{
  "d_model": 512,
  "activation": "clamped_swiglu",
  "moe_layers": [0, 2, 4, 6],
  "normalize_top_k": true,
  "norm": "rmsnorm",
  "parallel_block": false,
  "init_std_up": 0.0196,
  "optimizer": "muon",
  "lr_mult_o": 1.45,
  "lr_head": 0.00601,
  "decay_shape": "linear",
  "doc_mask": false,
  "steps": 8416,
  "dataset": "wikipedia_en"
}
Below are experts of layer 4 (counted from 0) of a mixture-of-experts language model. Rows are named router (the router's row for the expert), gate (a neuron's input weights, with its number), up (a neuron's input weights, with its number) and show model dimensions 0-127. Each number is 128 + 24 x the weight over its row's rms, rounded and kept within 0 to 255.
After each expert's rows: a language model's description of what the expert responds to. This comes from a sample of Wikipedia text that the model never trained on.

# expert 28
router [111 123 136 153 145 112 111 116 129 140 132 122 160 122  92  86 130 128 190 145 139 163 144 150 168 118 143 150 100  96  65 171 181 141  82 129  94 139 161 154 111 130  85 182 129  87 126 125 106 119 131 139  89 100 143 126 152 149 135 120 126 144  76 122 166 153  91 129 142 160 131 113 102 137 110  84 120 144 129 158 130 137 107 133 151 116 158 103 133 117 126 137 124 160 115 128 161 169 145 156 180 121  89 136 146 135 144 133 115 101 129 121 132 138 153 197 119  99 129 155 138 140 148 151 120 185 149 128]
gate0 [126 111  87 150 139  71  84 109 101 105 130 141 151 118 113 131 149 120 162 132 150 112 134  99 149 101 180 150 136 101  72 155 130 156  84 177  81  69 137 131 149 163 128 118 106 110  93 146 157 120 139 141 130  94 154  71  95 104  96 124 168 122  66 138 138 117 106 181 120 182 132 118 118 103 135 112 113 139 158 164 131 154 128 138 120 104 105 116 136 146 108 111 122 104 150  99 137 124 175 146 116 116 147  80 127 146 124 114 153 120  78 124  99 117 159 116 189 125 130 150 105 151 128 110  83 121 142 132]
up0 [108  96  77 136 187 128 119 114  94  96 102 130 168  74 139 107 135 142 131  75 144 101 145 129 132  66 123 147 118 152 127 171 150 113 121 130 121 100 110  93 132 144 119 103 115 136  67 134 145  88 137 131 154 105 115 106 153 127  95 111 165 159 123  95  80 111 160 138 101 144 136 135  95 143 141  98 122 116 120 146  76 165 107 137 129  94 115 147 137  73 139 120 134 127 189 127 137  87 162 137 161 112 136 137 133 148 120 148 161 101 125 109  99 107 147 107 166 123 129 111 126 119 169 124 122 167 142 118]
gate1 [108 118  92 164 131  98 102 159 161 170 111 113 106 142 153 127 120 158 139 113 129 124 165 123 107 130 142 110 138 144 140 139 178 106  96  82 140 119 118 100  89 134 160 135 112 124 124 143 108  71 138 128 135 144 167 118 169 159 121 141 139 152 113 107  96 106 122 121 119 149 145 135 121 146 111 113  77 151 125 109  95 145 171 142 188 113 134 145 116  85 126 135 157 133 139 128  96 142 108 145 148 123 140 124  84 107 158 122 118 153 174 133 167 104 189 119 162 144 131 122 113 153 109 124 104 135 116 111]
up1 [133 121 130 154 144 126 126 135 140 143  98 141 119 166 138 109  98 135 146 110 120 110 107 117 133 151 109  99 155 132 122 156 139 118  96 102 139 112 143 146 106 126  89 147 101 146 110 101 150  99 150 101 149 135 185 126 144 156 121 107 107 153 132 100 109 146 136 140 104 132 146 113  97 117  81 121 125 144  95 108  98 117 129 128 178  99 125 128 133 135 158 113 121 176 165 140 167 131 141 117 141 110 143 166  92 130 150 109 143 133 132 138 141 151 130 124 157 126  95 147 127 112 142 111 174 134 133 120]
Description: Modals and word starts. Modal verbs can, will, may, could, not, prefixes un, ex, and word-start pieces like cen-sored, fun-n-el, Western.

# expert 3
router [151 150 100 121 163 104 155 133 111 169 139 118 121 148 111 111  99 173  90 144 104 158 157 100 106 139 178 129 103 137 110 182 107 108 105 113 124 111 133 138 165 144 121 132  77 126 117 113 109 134 109 123 159 116 130 148 131 132 152 124 146  95 117 137 120 154 112 148 111 123  94 145 109 119  89  89 114 120 145  82 165 128 109 135 129 119 136 113 122 123 128 127 175 149 156 166 150 102 107 154 132 127 139 124  93 124 158 138 131 110 105 117 113 128 132 142 148 105  71 128 122 139 146 133 182 117 123 127]
gate0 [138 112 126 145 156 160 148 125 120 111  89 146 120  82 109 113 108 104 135 149 115 134 102 127 167 110 139 170 147 141 113 129 119 110 115 113 105  97 177 134 127  93 144 140 122 160  87 146 123 110 110 108 117  66 134 120 109 110  96 167 187 136 113 160 125 123 130 118 126 123 115 151  88 138 166  89  93 114 156 129 167 125 140 116 119 136 142 130 122 175 120 156 152 115 106 169 143 117 159 158 143 127 146 142 100 153 128 160 111 121 167 112 151 159 131 165 126 114 125 147 135 120  96 129 111 184 115 123]
up0 [136 132 166 141 137 121 111 152  87 118 116 122 135  84 101 155 122  87  99 142 110 150 113 102 119  89 133 110 145 126  99 142 165 124 115  84 106 118 131 130 129 125 140 118 135 138 153 128 133 138 141 124 119  70 153  95 128 143 104 128 170 171 139 157 150 133  92 139 114 133 170  96 105 132 148 118 124 146 141 109 162 117 135 179 145 128 121 139 149 180 116 174 153  94 133 138 142  92 119 113 141 129 132 163  91 143 107 131 136 141 184 149 131 124 143 161 134 158 151 174 120 136 118 165 109 143 126 147]
gate1 [109 175 167 123 134 167  82 128 148  97 119 163 163 142 109 120 149 134 135 113 126 114 112 151 158 113 107 103 141 123 121 136 109 110 166  96 166 154 109 120 135 135 117 114 119 106 115 118 108 113 151  94 107 116 104 153 110 147 159 112 126  98 134 155 120 114  79 109 137 113 136 117 104 141 114  86 166 152 109 130 125 139  95 148  88 122 138 140  88 130 130 176  91 144  98  79 130  97 103  90 149 109 155 185 156 143  78 120 136 144 138 154 126 151 104 106 133  99 102 127 116 103 113 156 118 118 147 117]
up1 [105 130 181 111 126 131 161  97 182 119  75 118 179 110 135 107 144 137 100 168  95 109  50 114 140 125 126 120 141 106 140 124 112 136 107 125 128 161  88 100 130 126 133 143 142 118 109 157 139  93 157 104 129 125 145 169  89 110 140  92  89 103 116 162 123  47 137 123 145 127  87 153 142 132 115  69 133 111 149 151  89 153 138 117 150 117 127 156 131 115 149 152 105 155  94 130  76 152  99 146 102 116 152 142 187 130 121 149 127  98 144 146  97 147 125 154 143  99 149 140 153 118 127 160  89 130 124 105]
Description: Plural endings, commas. Plural suffix pieces like s, ers, ions, ities, ations ending nouns (students, arrangements), and commas closing a phrase mid-sentence.

# expert 14
router [118 118 125 147 157 129 133  82 114 141 140 103 177 133 102 111 147 134 102 155  98 132 108 111 139 137 168 155 106 116  92 160 143 108  96 128 136 145 171 109 175 119 124  84 131 101 139 125  85 113 112 129  81  85 156 155 113 137 141 117 145 105  55 128 143 143 133 113 123 168 178 145 108 126 128  86  95 131 146 122 122 123 101 156 169 112 119 146  99  97 113 142 163 155 125 102 161  98 141 153 156 140 132 122 105 122 134 133 124 122 136 115 142 150 155 146 145 135 129 123 124 161 130 123 108 115  77 154]
gate0 [104 123 107 155  64 139 139 180 117 130 125 126 148 147 124 148 128 125  98 118 120 106 165 153  98 149 163  90 111 159 149 154  99 119 104 147 132 168 139 110 127 166 120  97 146 130 121  76 130 192 136  84 121 145 130 126 137 157 125 129 119 140 175 127 155 105 161 106  69 118 118 133 145 127 139 119 160 148 108  89 131 144  81 156 125 118  94 108 107 106 163  88 163 100  85 123 159 104 162 142 146 160 165 147 124 129 140  92  99 140 104 116  96 129  79 139 149 126 152 123 137 131  94 155 110 121 128 174]
up0 [ 91 169 118 131 100 111 131 164 153 138 135 125 137 122 165 135  87 125 165 131 132 120  83 180  93 152 133 116 143 141 133 163  93 110 104 107 137 164  96 161 126 159 110 148  98 129 122 113 112 120 152 156 128 102 108  74 134 156 127 132 138 132 179 132 144 107  95 154 108 117 144 124 137 110 117 131 119 116  96 142 157 164 131  91 150 152 111  62 186 130  91 109 179 114 125 127 116 177 109 131 151 134 120 136 114 105 135 112 110 111  89 120 113 110 107 127 124 115 159 156 112 137 114 142 160 130 108 167]
gate1 [150 142 180 141 178 114 102 144 129 150 113 170 130 117 104 131 140 134  97 147 129  98 130 110 162 190 110 154 171 150 109 103 183 151 117 146 163 113 143 110 112 137 124 122 107  79 123 145 113 125 135 136 118 121 112  93 127  95  99  82 137 148 159 130 108 164 121 134 140 134 126  89  89 150 139 188 132 117 128 104  74 109 152 153 113 107 124 163 128 138  98 128 156 164 122 117 136 146 134 148 118  88 147 187 143 141  91 129 116 108 132 137 116 136 145 167 152 140 104  93 131 134 121 137 128 139 122 168]
up1 [135 143 155 140 130 106 100 144 125 118 157 114 141 144  78 154 175 126 127 128 151 154 139 105 170 110 145 150 145 147  80 176 134 126 110 127 113  98 184 147 115 127 155 122 121 131 124 142 104 117 114 138  96 166 120  92 129 134 122 186  95  98 120  97 137 126 135 138 116 118 116  95 125 139 179 109  76 105 143  83 121 126 167 120 116 103 132 159 104 111 126 137 137 148 160 129 141 135 138 103 170 130 153 130 153  79 125 135 104  76 114 121 103 159 160  99 125 143  86 123 154 129 171 113 110 114 132  99]
Description: Title and category nouns. Nouns naming works, institutions or events after the/his, such as film, album, series, School, Games, and acronym pieces like WMATA.

# expert 7
router [146 130 162 144 141 115 138 140 148 128 154 161 145 103 157 108 127 149 102 143  80 124 129 101 123 138 107 168 125 142 143 142 184  94 157 110 145 129 142 145 117 149 115  76 143 147  84 115 100 138 155 150 145 142 102 183 128 122 196 131 133 125 135 132 140 166 111 148 144 149 141 133 106  86 101 121 120  98 102  92 128 142 135 151 122 147 129 159 134 141 153 109 128 152 126 112 135 129 176 126 177 160 159  84  82 134 185 144 113 113 138 121 154 125 150 127 136 104 137 102  79  78 121 143 121 111 134 163]
gate0 [128 130 124  82 135  98  90 137 145 128  93 122 130 113 104 126 114 119 116 125 152  97 124 129 152 111 118 207 126 106 145 152 158 140 104 117 127 114 105 147 145 112 141  91 139 105 146 142 173  80  77 207 160 123 111 154 147 134  99 117 128 158 134 133  88 122  79 140 161  95 138 162 144 144 113 145 126 141 134 135  79 127 147 157 178 145 104 119 142 138 131 114 121 119 126 111 127 167  92 106 165 129  95 121 142 129 176 151 164 118 118 147 116 131 121 121 118 122 139 102 100  83 138 138 154 115 129  72]
up0 [109 141 130  95 120 129 133 116 101 144 119 127  95 113 106 142 101 124 141  49 141 137 111 125 167 129 129 158  97 110 132  95 151 159 135 121 135 167  62  92 164 148 150  99 132 135 148 140 148  74 137 180 121 133  90 153 129 100 126 166 152 118 108 137 117 121 109 142 147 144 156 106 118 101  84 128 108 133 204 148  83 146 126 137 152 109 117  83 138 100 114 112 153  96 177 125 128 150 157 121 115 127  84 148 135 140 131 121 131 135  96 110 102 116 132 116 164 119 155  79 130 123 146 144 139 109 110 119]
gate1 [102 119 158 127 100 140 126 116 142  95 121 104  86  89 122 106 140 129 120 122 160 102 112 101 131  98 123 147  91 113 135 137 147 109 187 128 174  94 146 175 119 131 101 116 138 147 129 115 134 150  93 137 163 176 150 141 159 125 129 158 146 110  82 111 127 154 145 154 135  69  87 120 125 117 141 132 142 115 118 146 157  38 136 137 115 148 120 143 164 118 135 116 116 148 111 161 122 162 136 117 110 160 122  82  94 160 129 134  75 124 146 101 158 140  94 118  65 142 107 170 138 135 112 131 125 129 169 145]
up1 [133 113 135 153 118 137 160 114 138 108 102 107  87 123 109 103 155 138 100 106 132 110 131 119 133 115 116 144 110 139 113  94 141 127 208 120 113  68 137 169 133 120 131 116 136 147  65 117 117 150 122 125 148 151 110 108 157 110 130 118 151  85 141 144 165 112 123 149 157 134 109 138 156  88 164 142 142 120 125 129 123  72 144 178 136 188 110 154 146 112 153 164 106 135 106 200 133 115 113 108  91 153 141  86  93 147 142 137 146 153 161 111 179 140 106 113  98 135  98 126 134 145 127 127 129 154 165 140]
Description: Line breaks and hyphens. Line breaks ending infobox lines, table rows and paragraphs, plus hyphens in ranges like 1991-2020 and prefixes such as co, super, post.

# expert 18
router [ 92 115 104 119 153 149 150 125 105 116  98 178  87 131 132 100 102 103 139 102 135 116 150 113 148  89 168 132 135 132 119 157 163 166  89 141 127  99 141 140 115 112 122 129 117 115 129 127 130  95 131  90 171 149 106 106  95 126 129 171 146 101 129 137 139 152 142  98 148 167  69 134 131  99 150 108 113 109 120 123 104 133 148 140 130 158 121 135 102 138 124 126 136 164 103 143 110 126 121 146 122 138 146 144 117 171 154 146  96 141 136 104 127 130 146 143 125 115 171 112 140 144  86 120 105 117 108 159]
gate0 [108 128 164  97 160 151 118 131 130 137 141 149  98  96 105 143 117 142 142 102 104 154 182 132 138 118 171 108 121 114 127 126 146  78 142 137 144 115 110  91 134 139 115 119 115 122 137 148 139 114 139 141 131 151 134  71 137 138  84 122 184 103 156 128  82 100 116 168 103 102 148 130  86 123 134 138 138  92 126 148 126 155 170 147 136 128 109 157 115 168 134 100 103 130 164 114 150 167 123 129 149 108 133 129 115 116 180 144 136 116 128 156 137 141 127 144 149 130 146 115 114 166  95 127 110 137 116 179]
up0 [145 162 135 139 165 139  90 112 137 112 129 110 100 138  99 103 111 156 144 114 111 107 169 189 107 110 158 151 122 127 129 134  97 116 124 143 121 114 110 119 101 114 113  91 132 108 150 159 148 113 142 136 148 155 142  86 145 146 115 101 170 120 144 134  95 112 139 160 143 138 137 139 102 111 128 102 126  73 124 118 116 152 156 160 130  90 144 150 107 144 114 109 110 106 155 111 109 147 136 134 137 138 147 107 112 100 121 153 104 143 130 116 163 127  99 126 143 135 148 117 144 115 122 131 131 108 112 153]
gate1 [122 136 137 124 150 136 136 117 130 177 106 136 127  93 106 129  96 118 156  97  84 139 154 101 139 117 170 100 106 144 145 129  73 116  88 135 109 129 131 101 136 125 154 119 108 115 115 116 132 149 136 118  87  86 174 133 110  95 152 138  90 105 136 136 123 143 153 139 146 166  85 185 132 162 111 114 126  95 175 155 130 115  94 125 154 169 104 145  95  67 117 105 130 121 128 121 124 107 139 105 176 102 124 111 133 123 129 154 101 166  99  83 204 133 120 131 115 145 100  96  95 111 135 128 120 122 126 110]
up1 [123 131 130 126 127 120 119 153 133 156 154 133 128 107 125 123 106  87 170 145 100 133 158  96 142 101 137 110 118 137 124 133 106 125 141 126 120 110 116  88 136 121 153 133 101 139 114  83 109 134  94 111 127  55 153 144  48  86 121 161 116 113 136 116 120 142 154 123 153 158 106 157 127 149 138  94 132 129 170 160 119 129 125 123 131 148 119 153 100 107 110 108 112 105 156 128 109  95 138 150 141 110 145 126 122 115 130 120 120 146 106 125 173 130 178 139  82 168 135 124  94  77 104 122 111 112 113 180]
Description: Space tokens in tables. Bare space token, mostly in table cells after a pipe or semicolon, before numbers or dashes, e.g. | 15 feet, | 8.

# expert 31
router [113 174 138 127  99 133 132 149 127  96 113 161  98 127 123 144 121 144 136 110  75 103 167 131 127 117 157 125 123 143 147 136 134 127 110 113 139 104 116 151 140 130  81 111 123 116 101 139 144 119 102 103 132  84 181 122 131 139 137 143  99 122 156 115 126 127 110  95 123 120 132 163 170 107 142 105 104  73 131 126 147 121  96 123 125 110 131  82 117 106 157 114 152 133 141 154 127  80 125 112 152 138 110 121  92 114 113 138 137 104 112 139 109 121 159 144 103 105 110 139  81 164 101 144 130 165 129 133]
gate0 [126  98 121 167 139  84 121 119 141 108 164 131 119 129 122  95 145 115  87 123 148 109 163 132 161 172 128 106 142 145  84 123 120 119 138  90 122 137 105 134  92 191 152 141  96 114 123 117 151 124 136 120 161 175 126 145 132 120 167 133 158 127 134  92 125 116 105 148 119 121 133  80 143 141 142 114  83 100 125 128 147 160 182  74 120 138 135 130 141 157 170 143 136 150 124 148 126  33 139  63 118 145 109 111 163 141 174 179 104 122 115 154 149 143 128 135  87 130 127 157 138 147 116 122 169 135 173 113]
up0 [112 111 104 159 133 127 110 139 128 105 144 127 110 138 160 117 133  92 111 107 179 120 178 135 156 163 151  95 134 152  79 125  59 140 135  91 128 139 120 135 118 185 158 123 117 121 139 119 125 136 176 103 149 186  82 143 122 130 150 163 139  94 106  89 122 115 141 100 158 124 132 142 108 185  99 112  80 107  81 108 133 148 143 111 119 143 154 124 149 116 154 134 137 115 109 162 104  86 133 129 105 134 175 138 155 155 177 135 117 149 131 141 100 129 126 102 107 102 127 145 152 128  77 124 159  96 124 123]
gate1 [ 83 160  79 174 105 141 148 124  91 107 110 141  81 148 107 135  99  98 152 127 106 118 128 113 113 168 133 113 154 128 132  89 141 146 131 130 157 146 134 145 141 136 147 103 122  96 143 118  99 111 106 136 128 111 132 133 129 140 123 128 160 112 135 141 147 142 157 167 140 129 128 161 172 104  66 104 162 125 163 103 161 102 143 156 134  96 158 128 166 117 114 136 109 145 159 128 138 133  72 108  93  99  83 126 113 113 109 107 134 139 138 104 124 160 145 144 105 125 144 118 132 104 111 100  92 122 112 128]
up1 [124 119  96 146 123 134 138 141 133 131  83 116 101 108  73 135 146 112 168 127 106  89 106  99  97 131 135 104 118 122 140 113 166 124 116 151 128 128 135 132 160 155 151 147 120 121 137 124 128 124 134 141 143 107 119 113 127 148 138 156 143 136 120 179 133 110 130 141 131 142 104 116 147 119 104  94 119 151 108 154 134 109 115 136 139 101 166 105 131 142 118 109 143 145 131 126 130  94  75 108 119 103 149 161 135 158 100  87 136 133 153 145 132 139  99 137 132 136 134 174 115 101  94  95  65 139 119 148]
Description: Articles and copulas. Common function words the, a, his, their, its and forms of be (was, is, were) in ordinary running prose.

# expert 8
router [130 120  81 102 134 152 137  93 140  98  82 175 142  84 164 115  84 104 123 134  82 109 109 142 121 109 168 152 112 158 101 136 139 125 127 151 112 136 102 108 167 128 128 105  98 125 130 105 120  96 133 120 192  99 136  87 118 147 137 146 142 144  94 142 157 162 115  92 138 105 111 148 122 122 136 104 101  90 117 122 150  89 132 125 107 114 147 144 132 145  81 130 149 142  68 142 147 145 111 137 134 145 134 123  69 149 162  99  99  99 151  98 182 137 145 135 152 139 111 134  87 132  75 103  99 144 117 128]
gate0 [131 133 134 145 150 144 118 110 145 149  98 152 159 110 110 114 135 139 143 141 100 118 119  76  92 135 170 167 136 123 122 120  98 123 144 132 111 144 127 126 175 132 123 179 153 113 123 105 127 139 181 145 138 135 155 122 119 149 178 114 116 125 112 129 110 132 115 131 140 104 123 159 100 105 100 140 187 108 164 133  92 155 141 144 142 102 123 121  95 124 118 131 170 102 117 118 119 145 122  97 156 166 120 164 153 131 157 144 110  89 128 101 102 133 119 100 137 189 130 119 123 125 118 146 142  89 121 133]
up0 [ 87 141 127 146 151 130  99 108 109 126 138 187 159 117 137 128 101 138 144 131 104 108 103 119  94 116 165 155 122 142 144 119 109 144 141 169 148 132 135 150 136 136 113 132 173  98 129  98 153 160 198 150 151 120 161  82 121 122 140 124 150 126 118 131 128 149 120 136 132 116 116 159 142 137 124 148 172 116 140 170  78 115  87 148 119 130  98 126 143 134 133 162 147 146  91 118 158 152 129 115 132 172 142 155 144 127 158 126 139  93 122  78  91 118 126 133 116 155  97 104  77 149 117 137 119 114 134 148]
gate1 [168 150 114  99 105  81 173 121 131 149  87 105 128 159  91 116 114  98 149 110 124 117  97 119 127 176  70 111  84 109 115 139  88 140 133 124  95  83 118 153 110 137 106 135 125 143 129 139 172 151 169 147 141 150 142 120 133 159 118 135 109  89 113 149 177 153 121 101 111 107 126  98 157 114 113 132 112 147 145 101  95  93 142 134 164 112 116 126 120 125  76 163  95 118 143 170 133  96 134 103 145 107 163 102 130 140 117 113 111 138 169 133 132 107 142 112 166 123 119 119 128 145 131 118  58 117 180 146]
up1 [130 127 120  89 117 101 137 124 138 167 111 155 113 163 118 112 108 122 129 113 121  81 131  75  95 163 133 123 133 111 137 103  80 119 128 167 163  98 144 153 158 110 106 136 132 152 159 102  92 134 120 125 124 111 123 117 106 162 111  83  90 112 107  99 163 128 117 131 109  69 117 111 182 138 120 139 119 149 127 128  89 126 137  80 176 120 119  95 128 143  85 133 137 138  84 159 133 131 120 113 135  97 186 127 132 109 132  85  99 161 114 106 144  56 171 127 138 169 140 129 127 134 141 111 131 151 169 129]
Description: Verbs and word starts. Spaces before numbers or names and verb stems after subjects or to, such as serve, need, runs, divorce(d), plus name-internal fragments.

# expert 12
router [106 131 152 179 132 156 142 126 108 117 145 115 134  97  92 113 152 132  99 130  92 102  98 116 186 101 174 122 101 133  67 121 134 129 140 102 113 121 130  94 186 158 108 135 113 134 102 154 152  82 114  87 152  58 147 133 128 133 116 133 122 107  99 128 171  86 124 112 106 150 112 109  91  98  73 131 149 167 145 132 144  98  97 147 138 104 105 137 129 168  97 117 148 109  95 129 134  89 114 125 165 121 130 120 127 170 121 158  96  88 125 140 116 109 113 121 101 107 142 161 139 146 150 152  99 133 126 163]
gate0 [125 165 143 156 141 139 121 174  86 107 127 122 154 183 127 136 100 133  87 100 141 140 115 160 145 143 149 135 119  56 115 127 105 113 164 148  97 103 150 103 118 139 125 129 124 137 120 134  90  88 120  97 135 106 113 110  92 128 111  84  69  91 152 151 138 127  81 134 123  94  88 157 142 139  96 109 123  92 174 116 134 137 174 162 103 143 108 129 118 150 146 125  93 131 157 120 124 128 128 110 110 135 117 138 136 149 133 116 130 136 108 106 132  92  97 123 160  88 140 133 140  77 107 133  98 137 124 143]
up0 [114 149 102 142 145 102 130 166  98 132 136 141 153 148 138 145 101 121  95  87 114 130 143 136 129 150 106  83 108  85 147  97 135 111 120 108 142  93 100 139 126 124 159 147 120 137 159 177 118  93 100 121 111  94 152 126  92 120 154 145 105 106 128 111 128  93 102 143 103 171 105 146 112 137 154 132 164 122 134 116 126 108 157  90 121 115 112  81 105 121  98 163 124 118 158 119 100 139 132 129 151 107 110 112 176 167 137 109 103 119 148  94 130 113 114  79 137 101 129 111 124 143 114 131 121 182 103 137]
gate1 [187  97 154 144 140 146 158 126 179 144 147 173  71 159 130 104 128 148 140 137 149 114  82 149 134 157  95 107 157 123 127 145 124 123 104 131 109 149 129 157 106 159  97 144 116 121 137 130 129 112 118 142 157 125 131 122 131 131 131 126 104  80 100 116 138 133 111 139 139 110 118 168 163 179 107 104  98 124 144 105 149 149 140  98 118  61 150 139 116 120  85 149  94 152 133 137 118  88 108  91 147  98 107 101 132 150 131  96 117 181 147 152 157 136 105 134 143 139 142 106 128  93 150  86 107 137 155 111]
up1 [185 134  94 153 142 122 131 120 119 136 143 123 127 135 140 108 145 177 100 133 106 124 104 131 111 145 103 169 148 124 148 165  93 144 133 115 118 112  83 152 132 139  97 129  83 129 129  91  81 126 145 148 115 125 120 118 101 126 154 127 110 123 125 133 153 129 119 114 145 110 168 156 135 129 138 163  99 113 118 125 172 139 100 124 128 103 106 153 128 125  84 124 115 128 134 160  95  99 140 117 128 103 165 110 150 139 144 122 119 107 124 178 118 171 140 146 109  96 175 113 180 132  90  91  99 168 178 156]
Description: Nationalities and countries. Country and nationality words after in, the or a comma, such as States, York, German, British, Hungarian, plus some capitalized table names.

# expert 23
router [124 129 111  90 130 147 114 102 125 112 149 114  83 128 103  97  95 158 140 154 147 154 167 106 143 142 142 155 123 124 120 171 104 155 116  87  87 162 107 150 147 123 135 130 140 122 127 124 106 147 145 154 132 118 149 157 131 132 153 139 163 135 127 110 110 128  87 112 126 197 113 115 125 146 110  92 141  85 156 144 130 105 110 153 107 130 126 166 118 139  99 158 138 120  81 150 120  77 120 151 138 151 136 133 114 139 118 123 116  83 183 133 129 111 116 143 107 134 128 150 129 151 116 142  83 177 134 124]
gate0 [103 174 141 114 131 162  96 102 157 140 117 149 109 108  92  96 162 138 113 115 129 108 150 124 159 130  98 143 112 102 123 167 140 142 114 150 104 127 130 100 143 133 114 130 112  82 128 160  98 100 120 117 115  78 149 126 109 101 142 125 123  93  36 136 100 140 152 130 203  95 126 115 116 156 121 167 139 111  89 136  89 159 102 114 124 122 127 112 144 139  88 123 122 102 134 129 124 144  98 160 153 104 108 126 141 103 118 104 110  80 151 105 125 156 146 129 126 122 136 119 117 148 152 150 123 152 137 124]
up0 [136 149 135 123 119 159 122 100 142 119 113 179 150 110 112 147 149 149  88 135 126  94 104 159 110 161  92 150 102 131 112 144 105 103 120 128 102 132 148 131 168  98 126 123 139  94  72 135 123  88  98 123 154 153 142  79 109 164 126 122 157 146 108 135 111 106 130  93 174 139 121 130 153 112 153 131 136 111 101 110 105 103 141  96  89 194  83  94 139 165 103  75 132 141 101 148 139 151 114 193 104 105 107 174 106 109 110 133 156 130 158 117 101 145 128 116 112 168 127 147 124 130 127 138 100 150 147 102]
gate1 [115 133 170 117 100 144 110 106 144 146 153 139 181 127  96 107 145 117 152 145 122 133 108 129  96 146 135 147 119 141 113 108 104 101 134 144 122 118 109 108 128 141 100 133 144 101  97 144 104 110  98 129  93  99 112 170 132 100 169 157  94 133 199 131 116 156 116 120 112 108 104 158 134  90 100 116 103 106 159 148 168 136 116 181  99 143 123 176 128  98 115 177  85 140 139 134  86 144 117 115 161 158 105 106 128 118 124 143 121  87 152 143 143 161 148 116 126 173 128 144 140 105 112 123 113 134 133 146]
up1 [107 158 141 120 110 130 136 153 132 165 127 154 169 126 111 125 128 123 156 162 148 114 135 132 145 151 175 136 126 132 114  95 105 109 108 156 116  93  98 105 128 132 107 134 148 132 133  98 108 118 101 119 117  98 108 144 167 114 150 122  99 142 151 120 116 138 165 104 102 107 117 131 129 136  77 145  91  61 142 143 132 130 122 135  95 149 167 158 121  82 104 176 117 137 131 142 104 156 140 105 172 133  99 102 150  96 138 157 130  92 108 149 155 168 147 112 158 142 115 109 139 126  88 124  78 123 136 135]
Description: Past endings, year digits. Past-tense suffixes -ed, -ated, -ized, auxiliaries had/has/have, and the 9 or 8 in years like 1986.

# expert 13
router [109 114 109 161 142 103 137 150 117  92 124 141 158 136 110 124 116 145 142 147 102 125 109 151 137 153 103 149  99 138 148 173 145 137 115 109 142 159 138 126 153 130 100  62 104 108 109 138 158 139 124 111 155 116 163 191 159  81 127 158 149 136 145 123 114  98 103 121 111 158 124  99 144 136 121 126 141 134 111 121 121 168 153 135 127 113 151 130 138 164 137  67 113 154 111 160 144  82  97 167 124 156 116 149  90 155 133  95 114 109  78 153 140 141 143 107  85 136 136 123 123 167 106 135 171 140 122  95]
gate0 [ 88  97 159 162 115 123 157 155 157 108  95 168 126  85 118 138 173 100  99 108 108 130 129 128 118 110 157 128 150 146 146 151 164  70 122 151 106 104 168 127 124 139 116 152 133 122 158 123 110  88 117 102 131  86 154 126 128 123 135 121 146 133 130 154  70 147 150 150 109 164 159 165 132  90 129 199 118  96 151 102 141  98 116 120 115 100 121 132  88 118 138 115  88 114 191 118  92 165 104 127 151 161 137 112  81 147 105 138 139 122 137 154 180 119 124 147 159 147 140 112 117  88 131 125 118 100 149 147]
up0 [ 88 131 163 131 145 106 175 136 127 155  93 131 135  94 157 111 149  96  91 117 115 136 142  81 163 112 130 117 114 137  95 101 158  94 136 144 130 100 174 122 146 115 128 136 128 116 140 121 144 104 137 138 132 105 159 157 157 139 162 147 166 112  90 113 101 135 142 160 150 155 121 132 132 102 109 159 114 107 134  90 146 163 122 163 150 133 190 159 138 141  91 129  53 127 127 163  85 167 149 115  94 135 149 171 137 134 123 132 114 126 123 150 155 117 162 117 105 141 124 145 124 111 138  99 136 108 148 148]
gate1 [ 99 143  87  71 141 109 124 120 119 119 128 172 116 108 113  87 139 130 100 150 156 111 117 157 141 157 120 121  96 104 122 159 111 158 118 123 135 125 151 128 184  60 129 166 169 174 117  94 146 119 165 125  81 100 100 113 124 145 112 125 102 174 133 159 142 145 151 153  96 135 116 104 113  93 136  80 168 154 133 109 103 167 129 149 140 109 149 123 135 129 162 142 136 150 168 126 153 107 129 118 115  97 155  95 140 166 158 129 110 191 113 136 103 134 137 149 133 143 133 111 128  92 118 107 159 128 108 151]
up1 [121 113  70  99 161 109 136  90 120 102 136 122 109  90 133 135 127 139  91 171 117 141 141 145 114 137 161 152 103 141 119 178 113 135 114 123  88 115 137 103 144 118 126 142 164 108 163 143 147 118 133 152  80 124 152 145 118 165 115 131  93 118 131 121 136 163 109 124  89 132 128 110 102 153 144 128 163 129 157 135 152 194 119 139 157 118 131  88 118 153 143 118 160 155 119  87 145 102 126 126 108 109 126 137 158 149 110 165 107 128 134 156  90 140 145 142 140 150 139 126 144 149 116 122 127 116  98 149]
Description: Field nouns, units, articles. Nouns naming infobox fields (Mission type, Attack type, capacity), units and symbols like km, $, °, ′, and a, no.